config.yaml
balance_loss: 0.00169
init_std_router: 0.00939
vocab_size: 4096
beta1: 0.95
batch_tokens: 65536
train_tokens: 278500000
dataset: "wikipedia_en"
Below are experts of layer 9 (counted from 0) of a mixture-of-experts language model. Rows are named router (the router's row for the expert), gate (a neuron's input weights, with its number), up (a neuron's input weights, with its number), down (a neuron's output weights, with its number) and show model dimensions 160-199. Each number is 500 + 50 x the weight over its row's rms, rounded and kept within 0 to 999. Numbers have three digits each.
Before each expert's rows: "comes after" lists some tokens at least twice as common just before its tokens as in all text. This comes from a sample of Wikipedia text that the model never trained on. Tokens count by the router's weight.

# expert 10
comes after: "\n", " |", " |  |", "| ", "% |", " |  |  |"
router:489537446617425518506475451452508553475568517581532496529450381528403518444393521503576431628453466456486522487434468420
gate0:514516536530520513536424601528523549545523467596522452478504454491477544550526482439521499551563451487557453454450428444
up0:514507544545537563505504442384533439449430568461484488565615556500491483475447464614494581575545476537475543517457551556
down0:515449624422527545440452449513481492418532511527571497515549479532502478498597456509516517449459526509536555557524523505
gate1:497474411531431540432481456533562529530587436498518484480554525473555504348426519518506561475455454483529596433507556476
up1:505494485587480556489354461510551565464536443473504489591383555449576453450499389607540531440435428434464496422520571379
down1:394563497442461480398503479534442521488459508536567496544553469442569456489519485485517418429464445485451475557533515460
gate2:522433539524562482520511473468486534480507528550498477494529452519491487460600483534537513452517512538453460543504432523
up2:484482530537453498519561418549460469470508524539427498512532435540511440485500526567474490524578608580556494543593517496
down2:518488470400482509555467497526498550484473465513547504548360504571391502443451466542506422486516552464525471476483497422
gate3:522495480527519478530513434482552534513601534500425485520409518564529493532474509460502451497461501403534531462481499475
up3:467395502591496479522539448502488594432574476595491508496590561487427421504577445505447547471591395567520574514512381467
down3:517436494470484495463533543463523519484606538429512429545433468541524527503589488529557545476424494485493494506568500533
gate4:476483470509495535521523495459594478415486482556436516513405591597470419418455495561568557540501527457451517514471495481
up4:454474411501531506580605550550507545550467483522472481463428556488439437435509457550550553527532566448522534435504424538
down4:608491475550483482454489543555493500398576468455483519475447600440510414559541433361448479578523478534500547479592492560
gate5:497572487504462554499503451554500535423553441422508405581541491478510478585571397473547492418455475419507390505485474469
up5:527544466533456384439457566522507449535486505563519543422501486548509477439437530509493441490570562572568658532559521461
down5:522520453564440514544558461502354556468479493485435463456541518505446515490464608483516517528533488508492506489466502496
gate6:497610479552425534594561548473487518409565490398511417378444463500390555393472416462537454486560636394475486434594500516
up6:617555488595525505512495571518549502430559485430505534561458567451483426430558543510517511561472476454486475514487519445
down6:503574486568434464444431376483568490503524556486512509491468521521533514522500491575519562468414556469546512595458503437
gate7:549405450522512500483489446466445473455502500533524475541552521476533416460429398494556462516537590520450514509534514456
up7:431496571491456527479481559514510489552513587527502541518589515544553556545561556487463470547497462463445468543431514529
down7:437627551447591506425574450566409520504445457494454443534479487505578473512506479570468414526503472494491503531500512596
gate8:398531476450402483470455483441490540496497476531482506524501490530418551454474530534543584475500489380498468516537520461
up8:415574491328491461537512458487587580489451481478463443575518433511479463469479544462566587487492479427487450494451587481
down8:559494491474523507420456518441419438549545477545507493504480529518501508513555566510512394457572445481452484397465490362
gate9:451502519601398399538474502419574495459517562459511464453502482531504552586449595517491453494523629450481577546530470433
up9:521455506507576617532565459445536482519400451577499577564543565555517467633494438535533561538519439476507495475512508444
down9:494442504464546544506497527516492542552561548535534490523502548548425495486424427469518481458458508557417502520439509526
gate10:511524487473547469618534470574518562515575478454430477388500441456454509516478506522482561591522506494522447474505440451
up10:451592468576460461498370528430508406426549505568494557386488519493492485584574530423498389553513610456489457555533450490
down10:578490501465487506547504525464565378510572587466508450404529461448585479480399464452464531500519465509435539472512473448
gate11:468461519553415455559429485435553582480536379437526539499502514485559590437524583492463497510464531490512611573516481452
up11:494507501435461573483417439507507456566449486412604513434538519537448481505410517495534428532538469467428563569462499479
down11:529494397473477494420547487574401530551526580514516545470431457571480594529474510496488612511510468447531493443534567497
gate12:542465513473509472538490450489419445438567479424485546526573505511500446477447375490464546490528520516545485477525581400
up12:452536466566528400455464502478503475449539468574543506455426368490562426478414556450521481508484431538591530514506512602
down12:526449564542541591487512466598509531441523537421527481502522510551504465489514511483498477542464576505456501518401468474
gate13:414540515540478495485543614471486494403544502499513510482497362480505517594474492581520501509529589535506452604553506413
up13:619470474438530581563574440543480613427477530518527468424551496607551549528632552466499521402502536502493480496438478455
down13:591462542437536569452434483510531513532502552484544564536537541579553467477512567447558476516473484500562388441409524511
gate14:625573568562429498476495511464488500493448484511521429593581531546474443633491536437439347475521520531562503446481495432
up14:372497440545511462508469559591537522518500510454451522392520579422435434549525566525474532612544475544542465549479439450
down14:513488562526504439447483591511569508426408462469521512506596474577488548539471514490512461464551510497520557441496464440
gate15:507548512503527437492455527401484527442567482528463465407597541411501517468481605497600516500574559454568494482522507461
up15:545479473492592508510497526434445470423583476550480518469537532427360395466492485480502437493455550537536412501433514453
down15:495549504478501507411528517453501544491509514536544506528534488556449469544479434434498512478467538525547413526434453529

# expert 3
comes after: " | ", "–", " ", ".", "; ", "0"
router:444574547440428476544565494506492644572495470457497495443547516534444469512462504348503499468486434482461434487404607510
gate0:424590492454498491573503418430460517524506512539446477529529483435497498443511521463508472497406551511514454517501458531
up0:544524517560512459489469572545420468501504477398524476522459531565479501506473472520491505425550464426455512404540482482
down0:490514477490533613506478558503481455441508533368521450484472495501511530470480543446450459550574448521583471432457476488
gate1:531523504448536420458588524526495508461541353492505457427500501546489444566484482449498452491581546472509570453502596376
up1:536440541460514554525429477554591469575422617561510566557465512513528477366554521503520528468504524556511492572520384579
down1:414549522485427560445436500428408545569537581540535499507455441602541575482513487526452484543546509678483527544461483539
gate2:578507468490466581565530584459435515480478560429472549455589451637508422384410448602536496488515507521526551448422473522
up2:398564596368528525479539472546539582499466475436442522544511557537460486548565508512440460536471514502429429444537471461
down2:565461547481481511519517454514434449564499531473497489534592442485556481397566421479552458504467512479558528493502479526
gate3:537510543479567451554363453438517527433509480492464535479511540402394528461481603381525508507523521463471501487482472440
up3:461454605537533531498481585522527471435577510560564521542524406607474485628496481418537586554587569521463370477470494470
down3:531504494604541583529485490526490523494430488560514395520399479460543491485483468462494447482504497442568494507488519452
gate4:554550518542453440512462440447456535476560405444509517526524527495622445376449621543472530495462609480461497551552539473
up4:522492454505618460521459553487540524550450518455475418533493470550542510476459482438530556435517539571471530425546467425
down4:512479554475482439462515508534569455574555491569471478625528504541474434442508505492532517423475555495398499445480451497
gate5:539448577480528506503578508454467552530489502550501425487384530441494494474480544510499410482562572394513450488479446543
up5:540492540429531487484527551508520413439468590474518426499512486452460544490513567516556494525505571475468527523526512490
down5:519441437518461576530585508422486485535474500462373522467485482555499498477582491493494495572509462554505498496544431483
gate6:480556506531477435516511522533441610586447570492461449504493619412486526502501533554538603542562534528487525557432500477
up6:506502458610521455502479507526490591519467484517459388408508504489517547644529459501501547522429567533549534446496442515
down6:525433453427530529474490449460452542400531551482541516477541576513462473586493407514484569498469506456531475455483537453
gate7:496547513542422533501419485654486519493506473542591564424498514572442435518475527549491477575445476519504465489484553586
up7:541442545592488460488510400452500564455474466461537468482549458443605613457505605577485503492484482488436405523465472494
down7:511441508496419490534546508487516498449518512464510461475510600540467586527433446542506428421442440473543458496444450501
gate8:441508486521516549498536525451457597471564537489588527524457495461493494357506462507481549438474425484501521504476452461
up8:473505464422560428515514474439399507518473443497505562521505445487401457573518534495414490475575422453465407542412503456
down8:526525612543524562404558553520383443553439521523569493597432537562424477490485556516488516486411437547482515501534516430
gate9:544476532500583358478416503394447406473556431443504546524492451496544509462412494503551527493546548455474506486573561464
up9:493543464515478584461536369492511565514491515542468365465542514517483436507576485549406428555469428442586456477474490530
down9:424537568508521457568491535411537493483490544448476524438518379488437548448464549549466485447479613494510420551478582535
gate10:465481483604478535401467467484510559531448494526498522489443499479532580461550471421432546575477519551480522481514485602
up10:595469445446455485504408491485443492465577485548518499512454517488463530603526563559569543440530524537486572562509499504
down10:429465509578522567554461601448420577520533459491480503433519470463497548428545528397563553512440463564519473431488487420
gate11:483485441464507425611490511521421526472469491456459523458498488500435429448512530537558411471569495384469496580531507533
up11:496481510448485526541571454445423498503546529534491502485412521607473597517512577587518553522569409449567631529466483503
down11:488523503521511460494590444496441547511508471448519463441538562539578444596492511510541495515546513520506575493505485474
gate12:615520492457489509514584470474468521436570534511496543445487481403435501479458513479439545511529531534529493512435484511
up12:501456594400504488423471501484516556435501530499567552463515464512467468535569425459467483436508412579564479494530469503
down12:569477505528590479501505607534572413487474471467519494437517588550419388572504423549538570537523561611516484405567409515
gate13:457503465488415494545442603546487593471459473487490569576484482514575553413406548543440502477403479532495489448446446493
up13:464479471519543451533527459503534498455567512530542514511516520483443403651523479481442489515499534482530547513505449521
down13:589506519507532495528425630549552428508607453437492506495530429490591432533512470498547501465573453529467575457453530508
gate14:462528455447488529405523499580463525515454531425514539508601575486472496555573493478493549583467489522467512469476521560
up14:445501512501488525534450478530568486607473440501504530467589446501619481526508457573469481469454537573480555488549523514
down14:452545481489490492467589521356522460441470554489479478527551440477401525534487529474482449526413518528447483505453524375
gate15:477595617530515486584419518467480471505566591529433448517533535507565524470531466505542384534500535498525478532367394465
up15:440519599515429468576448464513473495520562496462438447528607536534450559446568518472486447514486527408516550558427459496
down15:557492504448442560555528456477433518476506545484532498569552566515499547506447463435496412523449485564385477440549502450

# expert 9
comes after: "1", "0", "\n", " | ", "3", "4"
router:472453489443462432460512593572502546477560531491438583484548490594480452534500622506439495542501586461607449493540533527
gate0:481557412493468593443503508578478494546449479554511531453507513509475493506465565537561479512483503465561510554539512503
up0:492551483508502481567493536518540464480511509506518489558459435489516503485476539485484553453507492430457482477536517492
down0:499559469596454552480428509458504490450473555547429414406622520474506507534573493470466539423533534491493473505435518492
gate1:481579495478476581451494614454602529519444515531450475566566412422495464499519523537496543563537450547557456524523536555
up1:473477561529427534390465556449612508515495658491417539530487485547428485476530466526526497506489506596497568495517524492
down1:584453567512489407468485421466387467470444521426556389473616480446515464436535636453500567461482515419441427497477475550
gate2:506450453513481480445501524619541470515416593414539466433457462467533439550459479457451534430574488459551500416536562519
up2:455501601510535402525525510556553409530464547508538445554514441464505478516455495548483500546525435496546532428502471465
down2:475504550498470611372601517474496512482473454426476550535501556557548461419425453477557530568531458584483502550438588516
gate3:500542510502465367471497422450454535548416453541396525418570356503507544486478487503515473440549462578607598557440470516
up3:502530449439505374502471404529445484581522528536486511437620522533475518585498520425361533528399534560462482575539448490
down3:416591573543467440480473435482431462510483432499497488467523470400454469492414463503428453441600463507519544573485632563
gate4:548523579547500532525471535449359538482610537467464555476561370563526448413452545506539492487496549489505556575568531527
up4:537484398414540503565560520553496470529547543489540486485530543443566484463500481477593515465491530563522503403510506441
down4:451529486556431463552512542569523479578513610451512464461389542555472509549531543509490505436361511499549498505442518510
gate5:455476491509513499563485522435498513406517489450466490506554546499422519464456515468477533573551380594567499460490481541
up5:408435434497467508598462530457453567415491550464531456468566629508438557438459517512495520477491389581545492416424422526
down5:467465509591464569475526498435492494423585473483494463434522472527450498501464585491496507506435531504508460430591446486
gate6:515557492568557454448571436494520542445486487439466564530554500467514530484550565482567569516441428470525498540463466513
up6:538448556561462537472541422485389509438567536507482430414447561470420470417570472518462494476555566513446527580512524569
down6:496507522547478593532534557457536486490567497506519480582618541429444526470504434425467508503508528493499501462486468497
gate7:488449547524446453619481604539539489513476512560443573497435516432485506457589503397497462553538569457540546464490527543
up7:421430453456538519455516447502470517424553474456591507515611454590479521519475500553452475403518452515551550517473503507
down7:541441434548522581530481399419510487474479472434482537460535494444441505488534426504441531574442503527470473519499420479
gate8:485479456497439505455391381523497495506520600448492567512534418506412481464515515590456475436526548488511444451502547495
up8:461490489556481551514573585543506497437490464500556489479524605527512545554534583567515466509555520526496513610506579504
down8:569485525464471504471553542467514474446458606502527518478379476524556530463527576523508464569492473477606526537414528488
gate9:493531500399527612460547559465495514459520463496609488576505528515511505527395488518675487555461518549504405514380515459
up9:517472425598506595529420421430508422464489571441518521483581452529586550510465478525571346482499510591509478539559516474
down9:495442475431598457503497414407563570487476511469483535481445417432368555525512577573462568517457562517463524503588482459
gate10:541434507519571536395573496432423444474472493469547571508418553577499522533522493555580510519523346495501461504454499397
up10:445439502516578578545457529529454551437440486510523465612476458486409529468509449466479541556413536501555457517566462492
down10:481455514441463497470523499511500449495466555558444542476536468458464566382539451494456554473570499558541623492477497526
gate11:467478590477480507375496543525560539522515560584464443512571536508485462476552576521477411376541499568553497531554499452
up11:518457440559431446432468645513490510582467481533548602409476504571496452551478538444444472546524530557513578583498454489
down11:488411477524520504595470498480529444553425418538432447584492474517495513438530550536614496417505390524481591415493494564
gate12:438433462521463493481504475473420472518455529583622518545484558400554500432509573559581523446459504400419525461505492608
up12:421491574550479456409526517481507486567381502513588502532391523491515494530467512469500496467438609536575486548493510458
down12:464465509510481488513469497413526499414427489507529394491525573411556415529469482518477469476503528435542534507498540564
gate13:519545600506501582568571589494517497444525391521484353535481437528543458519498561603500488516493504460504551553583603446
up13:479489588612505402477494432457467460538543483457404498496467474462488544510486529518471528408631448503494425585535521558
down13:537498501584456568492484505551523441514452537540545501555477525487516459557532467547513466520468464438517542524557476447
gate14:462430545479583487498511510441549498509473379400459603515500568503477537464500491500458508572473434409548492517501407364
up14:498479450533501560501508465521458453509489500492530382539486456464566509520543545488560508368529528516398508512523554631
down14:558480453527497436518526561528606560410430501475527484436524499525439492504619473543553493537508503513381437464514464521
gate15:506580428482514519593443558533438470347613469482510492501539570519485572543552495475435534520477488407489526554560464472
up15:554546527432551449458560411456524511451569561503486555463575445443459475548503495567507493543484556530487542522513464505
down15:451506517543510430561524466474468537531431511471447455473478547471496540428528508530445438515554490566536496525432421473